Experts of a small language model.
Size: 14 layers, width 384, vocabulary 32000, 103M parameters.
Experts: 48 experts in each of 13 layers, 144 squared ReLU neurons an expert, 3 picks a token, a softmax router.
Training: a variant of Adam for the experts, 5942 steps.
Below are experts of layer 7 (counted from 0) of a mixture-of-experts language model. Rows are named router (the router's row for the expert), up (a neuron's input weights, with its number) and show model dimensions 144-191. Each number is 128 + 32 x the weight over its row's rms, rounded and kept within 0 to 255. Numbers have three digits each.
After each expert's rows: "mostly gets" lists some tokens that are sent to it at least half of the time. This comes from a sample of Wikipedia text that the model never trained on.

# expert 14
router:072113164125102125160156092087085151076112182078084124081141128075169159178123097120123148112139151150124107094098123160119124150141142140066109
up0:117119107061140153105162067130127124157183095122064139141107124154164165173105088150099120086167131137143172127117131151075086115109101136080135
up1:098135168080165126180179101142143138166091134165072128102192128120173093122161132108146177107105126166061112132118106125148135118049143077134111
up2:102158093085104164136171124216102112120110086077100094152130149094079112119102157081088143153080176145161125124150080129150096137118113112070170
up3:117176105157103175114145125092152107089123106132134134214100128097160111090094076047110115138126100107101118146156185132116154064117107108126161
up4:098155196088117117173143093158127116120149166143134116097185101085136102167111145048148164117161113146114135136107148123130138149155131096118092
up5:133130166138146101160133173141168127099158162102133140081160129124105077131129176125128195105118087181117157151145061104109138113111147128162082
up6:145134137113086115127134115133154133120102147184067086106142114173166088056067098172127125112109151127120130129132141104166080140109116135138092
up7:145115071134141133189138125086116077110086127111076181072167140119144147169104034085131127126118106085032150141108116117163110144228144116144158
up8:086124138116140063164177090086121110087147105098080084119115058121126115150081062067160096106119161166065118161090142147154132119119092118147080
up9:111093079195148145185147103094120128147133187076106122076140082087172120130146158107131197147122138067156152162114054122164114148073134130093169
up10:158149125139112147095085151071136118176160095159159102145121160161146131113119122075101119113137061091148117087136074148150108090114157132148180
up11:095107182099134135127083114113106151168154110104166149150139106111084117108160114130082107115161179143119062187147058097093066099112102079054136
up12:051085120076099079121112152186122157129139124103092119118111118139067167096057114166088116089063120138071129163105149138114122121168135141161099
up13:143089125105165139176130116109119122180154095118113090141117154094073127138107123127128206149100113166042092093120137104090104108108166075118115
up14:094174135132185107124083110132178163117124149122091049096108173088123141130153110102147168100134133109130140125141133097160114047075121158123156
up15:124135144134181065143159137049134120128160094099163181125144152159182121135103083113133186128096118152112141128136155136124117141117172192178091
up16:179097099139158075109101094125083074142148137161114207137171077058126076124101123117125131119125112089100129111043078172143128085157087149157085
up17:163112138118060143184147211096143202139120105115113156220098146143124119172192160158123122094128070134178124187123178111095108120066085130109137
up18:054127151094169097140153052103160099135100147130165112114163047109104132121156065126154130057135106114113112178074084166159113128150140104128134
mostly gets: "d", " used", "ed", " named", " included", " elected"

# expert 27
router:106108135121120125173138105121079100142130118128105117098114112093135113176133100097150154107133153181131073133123114137118089101141186131183139
up0:094125116140119114055135110162088214131117148132139166116122136076159108124138086120125099152127161145106128107153108100089161116145172119145187
up1:146128081069133085214122176122138239179120181164135196154126113116099120171130128144131127127125145135107127147134117148101111142124098131171146
up2:147089126159110146162112132102130110104139119145094173128096142065088186154173155101135182093120113161118062134137136107105107115154122110123116
up3:102161188067163183122126100164137161102159138152117162116172103120161182120178099117123120172110131130126096107115141108099095158161134115136171
up4:163166134116116112159094041079179165128175118171127198150149085079149146106167145107151105168177113179129140122146123138085126161123076158088101
up5:161113159097151155134081107120119144137043131114186070148055103171099085078089141154074095127092132133105198118121108168121107143107100142104105
up6:100071098163152135199130074068190162157114129068104103160129117144145102079087101114103108060153121089054116127168181092133158141160165157115098
up7:118110184095147081109150148126097131129120173117096041105139082169124072102139113119134165109109149141123102093144160171187151126087132099109121
up8:153110123086097155088084145175164063142166110126109138138145093145170151184171096145178151064149202175108143127121117132109139148161163071126116
up9:125154160087093095139102118179132200167107125110214069077125138145116099086102085132181096131147091101108101137137124185125179111112080104084154
up10:145147175131117126088083110183189151113153128116173155124102123150082133108110182178168124135154103146107117167088119142105113170133120134124096
up11:120132116124160114228203157102058145183149090093114083132197156182171146158107151135127171151132172115122103182146124124122132125174171073122134
up12:127189137154105126173094081116165189160195086136141142075141215118155079101194116118116142092111107078109111202103084102137131098136163171133122
up13:100069082103075100107143163096115101132056176090086080083125080096056089159078107154139164161124135175187136111089136147142098099128143105086167
up14:153195196135136106110132115145159109084108139167195151130170147067115089153149151136095183147104122137125185115119103140106051106133130056159159
up15:101138127122116150121159120084108086156115064120180163162111133099118131176071165076096142143146084069169096093133126145090145132142095185202138
up16:108123095116181133133162148138076155115109122131128115125159083144152123148109044074175151077146162149123141133115128175143086117097127155138096
up17:028136102111118094128132179138057149088075149161066148131140118096116047143109120100123137116100147098112136129141099155124106125076110097140131
up18:141182142146119080135179133042152164144154101130130175121125196097147159172160140100149096072144097118144138113160144119082054154155096173133125
mostly gets: "hina", "OS", " Bha", "Lab", "phone", "phi"

# expert 25
router:112100132096156123152183152126114107069126125091099177095164129065180104107121092057127163098153153178140145159105134188127132166121130082153086
up0:119130109135088155057100135160108122171175172094091167106116128144094140140130190131096131119142132111160166118141114089107147095103202157124051
up1:099155115115120115180104138123126116107119106089125135135128128149114128136140132138184063116168066139076109066111092155064133112123122154169132
up2:081108169135157128149091159141149156080059134159083088167152146127082134146105132111156165157133110195123133174075147168173108134137155107025112
up3:142161147144120132129066053144176101132163146123146161126126153186113175127115109091112175150106153173138122204111093104158103171114109131152120
up4:157120068146106135124120130126102115061079147101117117062109107150064187102107166152098143135103115096131124143136153122158118170092122170126114
up5:123105116115103136122120169114168108182189127103200127094112120164145128107154185099098167082136105143064141138174159130129091075173125107132140
up6:071153128114112103153159115136122208147162149135124134138087118179170142084156150129142159112102118134116121155161058121075153109118166145133113
up7:050104133141181153188105089132169103144119122091138018157145154147088145126140141115113129130145079198129061128168142155092120162145094144128121
up8:163158131113121122134112126108167129144164130118093044097108082139119148132120133096082108073135145206111138127122037128156095110130143128164103
up9:161072150083124069157102129154087111092156082210110069092110128157128106106101090124093131081150154161098121107090151121091050177168103135165155
up10:067137090133123145129159127110088145120092083138096142142109127104115058135098100114133109129133180202128163128090116130155114137158178112174082
up11:084140124124130087106106125061101148143143141139050125106176092148130095129040120138136119092127139133122139093078121122158131116123180123091137
up12:116099120047129110094143093138162138142172171126103175103170106157187100098102165179158082164147093105125150064139122174133110118101122113138144
up13:117110108093088127108117090140117121140119250093145096138100104054138139112149074129135127140074151150137115163137086173093085148141147136081155
up14:128101118100129175129119151092127181137060141174105155144107115028129114147132121105110082129137154201164146136140107118055141099132170144118174
up15:103135080145156172138157091119104134174134080133121135154098136155099129126161090148089131127109149101130156090116181139079109196163109130202172
up16:094177186146167127157189117108162104065090066054116151146138166109154146107114168141148149130097150121165117139127170096121158119166147175112114
up17:126146181081108157123168129161094102060109138086145150138161126162054106134154130162127113173175137080129084131064121079137134060106204079139180
up18:097176186109142189203145133138109113159102082105159156213074154096187134133155070109151107112117161143124163160179136075106118157154187090143089
mostly gets: " Website", " Born", " Binomi", " Genre", " Language", " Species"

# expert 0
router:106091154115092116115138077102106133070117136129114118124167094124149094140160076098175168089135162135127075106076144103116112137120158145145124
up0:117090135113164152172185093113201120187150137147143114139146120122136138161120170115120054074148115142170136109106168105115111125097153150134137
up1:119144139154059144126116094145138166135083106175187151124111194118059226128134164147098126075102130155124133153135173107072113099179106106191119
up2:136139146127139096123128133071129145131145129095138099098147063159163105078138189114111090146113091110137164103130087111178164111106120084134170
up3:169116078122128116214092148165157145147093104139072140100110160061115133127118075153100148158113148126096124079150115112107130155150077116135113
up4:114099167130148107128149084125131199067131155133072144096120077127156168217096167111108144085152118087095103144092136092123154126081172146147118
up5:134097124172149111182123110115177057099101105119094174148156184137095135114125055157171149098147131146074129110122158103196107148192115131148103
up6:160113131114108103153146133166066174166194168127165091108179118132172153105180155132156142095169128119147120123157042092088169106106124109159110
up7:128142141183140112123106122148127177096121149144104128041057157093166114158139133080076087123153086113105072119162076159074147124095169125065101
up8:132122186138097124104109195163107165129080117098155118124112215135092124123077198153175192114071138135129139168128134142096073092104157131112134
up9:185150139089149101143137115143081144075113127157147175161106099090079110108118168066154109100175093175105148088153092179145119130159098172119135
up10:146117134107133144145133129096149191153153107186149111115168088059142134148163142105143125138133102160166154100153084115118167147023150153105087
up11:113151136159102114066072119108130120068138100140108171128119100183147117120112084101122175107079131123124167116160121095201129097106122110096108
up12:094102129110142100193209151145114156147124115034125085127121096067114098168147094120155146089097154164143107189114081191119112139114139103144102
up13:101056105110136142162109137087099156115075136121141088135109120155140079206101148149153166108117143137124129124134134138169091136057106146141137
up14:105135107147146125116106119105161091087166104065139110091134062167101124104111175147150080095173087153134112089125149124104133118129115156149086
up15:153111103120128109133209123090106104066140168142089109153161097161115088181144123124167080114150114143157171190077093092099078138144110146126129
up16:119112106141137132145178077094127101117127038100089154158127134102085062163156096072145140076180083135160087101150132171113099137183100154113145
up17:111190103132142110132137088080112159119061097150125098118118074112094091152138096083111112104144105142073123092155137142095123100105145106100130
up18:088127127095131158145108139122160075152099176144156177107146098170100124113153151127098084128109135190096044149045171110148108137098129146162135
mostly gets: " Ben", " Juan", " Kevin", " Joseph", " Kim", " Martin"

# expert 12
router:105076146135164121127161061083100128124121110080111117098165076051118142124151106123130173132162177159147111133093087142149100171112142117106144
up0:112152072080104153133098059116149178137118156124113196129135069102113127133131125135165077130137074114164048106106137162092137149123116116174155
up1:116130149153108133140100100132103101138181120144117118093105131138158090147185138103115150128119092120146150092073145166161152111063164179117105
up2:125089165112150134095124127066114109078105171128111106091069044186101075155146080108124086127113158160108126131123098154169096131056149129131117
up3:126086159089113160156129168134115153092113201132095115119095131065107157118138120092152169161135096135106129184155116073138098153079146127138131
up4:120052148145068127157138081079157132079118156111130208130135104093110132171148101148138150112141117123141138088056147146168104126086156120127117
up5:184106139114104115184214151129105115108074124138093195108103181148125119130137136115127162163101162106047148138172129136115182111180104105109137
up6:123139193117084133160093064111159087098118124145089193067063122142119122147099122138148146109138104092138101176061141127196142114083122181196081
up7:179040157097109111134145108148170146139169171124102082136135089076156134165132097146157114138137135135117132121181111201196066104131112092119111
up8:035109139129189132150163162102113124064090198132117075151153119178140145117130063140170159094128139168117093123141108154208107108192105112162113
up9:155099161144084071125143142104157119152180174090172150142162128154174070151152093087162127132163096162128119110094132129136167036150198132070129
up10:140195133183063143122096170194110108146148081152127123144051178155138141133123119162106144125112126108145136105182097132099154144158119168165099
up11:130163131134109109126122144146102150143043100138118104111158099165118115120110114108180107125133113051078113137122138129058145184152101119114122
up12:070088143136131140136173072155084167139098151141148157090142095106114059114135208100136103048132122200155069144141181137189026115173154134098138
up13:113191092139085135100119099189113137116115117138080196133119074123130072127122132079136154156057121083106103161065117091068137135144133123056146
up14:066116130092148089161152117096088140076107114094119157114090142139166082171114148126139147105107141131054126166122136120141113089118161135089089
up15:141122129142122094149118148138109162069116160077185141114124162097146158117180136029126152121063171088114144170157136121133130075084186117159098
up16:110183156083134137134103129085075090130099091111122194170158079142129139118185129206189096101095128167144079106071127194121113129108163113130101
up17:123122113093095144128114122145130137170120156134146126137160130115147130151085088121135127128114159094108091129155152139095134118130163120099135
up18:151167087130119158098118098088155151134159084061142184157104087116090105136142109079104141101125168081151208118063144131204176131222152107126107
mostly gets: " CRO", " ARG", " GER", " ESP", " ITA", " FRA"

# expert 13
router:132112157130110152136144078130116120122169164130088093102132117094139094148105093124193113098142157167118060163133102132130064167125188114144098
up0:110089142151110114107128149127127093145154107132160091069111108110233149149103122139109114108116135169078118135069153149145102140136159145100103
up1:095181164054189101125142144113097152105088120096129123098131109180152165183122081102130159103139110131139100131104075141119144135091137127119115
up2:118170076131153133152149194188110133086156075126158148124142181130205076158113078086146090147167165157137108075108154114181166133120085120129095
up3:170067072128135137143075076082121142156160085163081111182124143124124179145106127152228163185120149165109144165155120127182151163131055148142151
up4:054089117156128127106162098146130188108136119155156065142116169082081089174079098122122166094137083181143133118131100086159086107135141088158113
up5:149084182075131137133152122188164101107127083100182120137196118150075166210133175139170132097167138123115185069193106173137120099120175158134098
up6:150122117100222101182159154136138108178125101095063111133152159121137142094135122107092176094118138171110148104157192101140088139178093134077118
up7:170150126118160092112200156061144129166088080168099131077150117124142118138100149088101176126126096149168097060124132130203180121061142137112106
up8:105166197149150087115097164123128155180123124121124119085138115144122150071116108128138146109183116133140198130161132160142176078103104096129096
up9:115143142108170135123098084148155134097146079110112090181151146112107143111104095102179076117090143124109100112132111134089146153117111078105073
up10:173102082131110146126160109121078120162158116110129122132133137113113138124095088143134126146185148096131167196113104136126178125142115122090119
up11:119174079087183088124074074113092213122128139100157148141159166099103152126071203098135140131165105141139120093183084110145142096084171116143057
up12:114119126116167147128117127116146074118057133165130173115099116132138168142130120087081155134148091057107128122130139142119126128091131171161146
up13:072153175141127109157115091120159147174135108122167142104137107095141138116153094142100134113127132173104137072117176111091139185103152129181084
up14:155095132115131137156089089128159146145110146139087095022104109065037157121069164112182140150164130138117145124129152175080217105124126112134129
up15:137164174108094122116138132127072119136129152153171070089134118140104119131074132055163102077149085151183136192094109165139132132148106066133079
up16:117160195123146066056184108125088126086093157136131111121156092124167139153143161145090142145085179119153109133073137155191179111101133169121154
up17:141061111100135087209131102063138064152127117096125130126149171157059141168137119021166139168132158083057159154123164141115081137122163084108141
up18:132141132156127109114128109178077115096098144127134098153142078134151109159141108149074140121116118176168164166121139152184127150132111105145142
mostly gets: "ā", "bha", " Sir", "tha", " Bha", " Sri"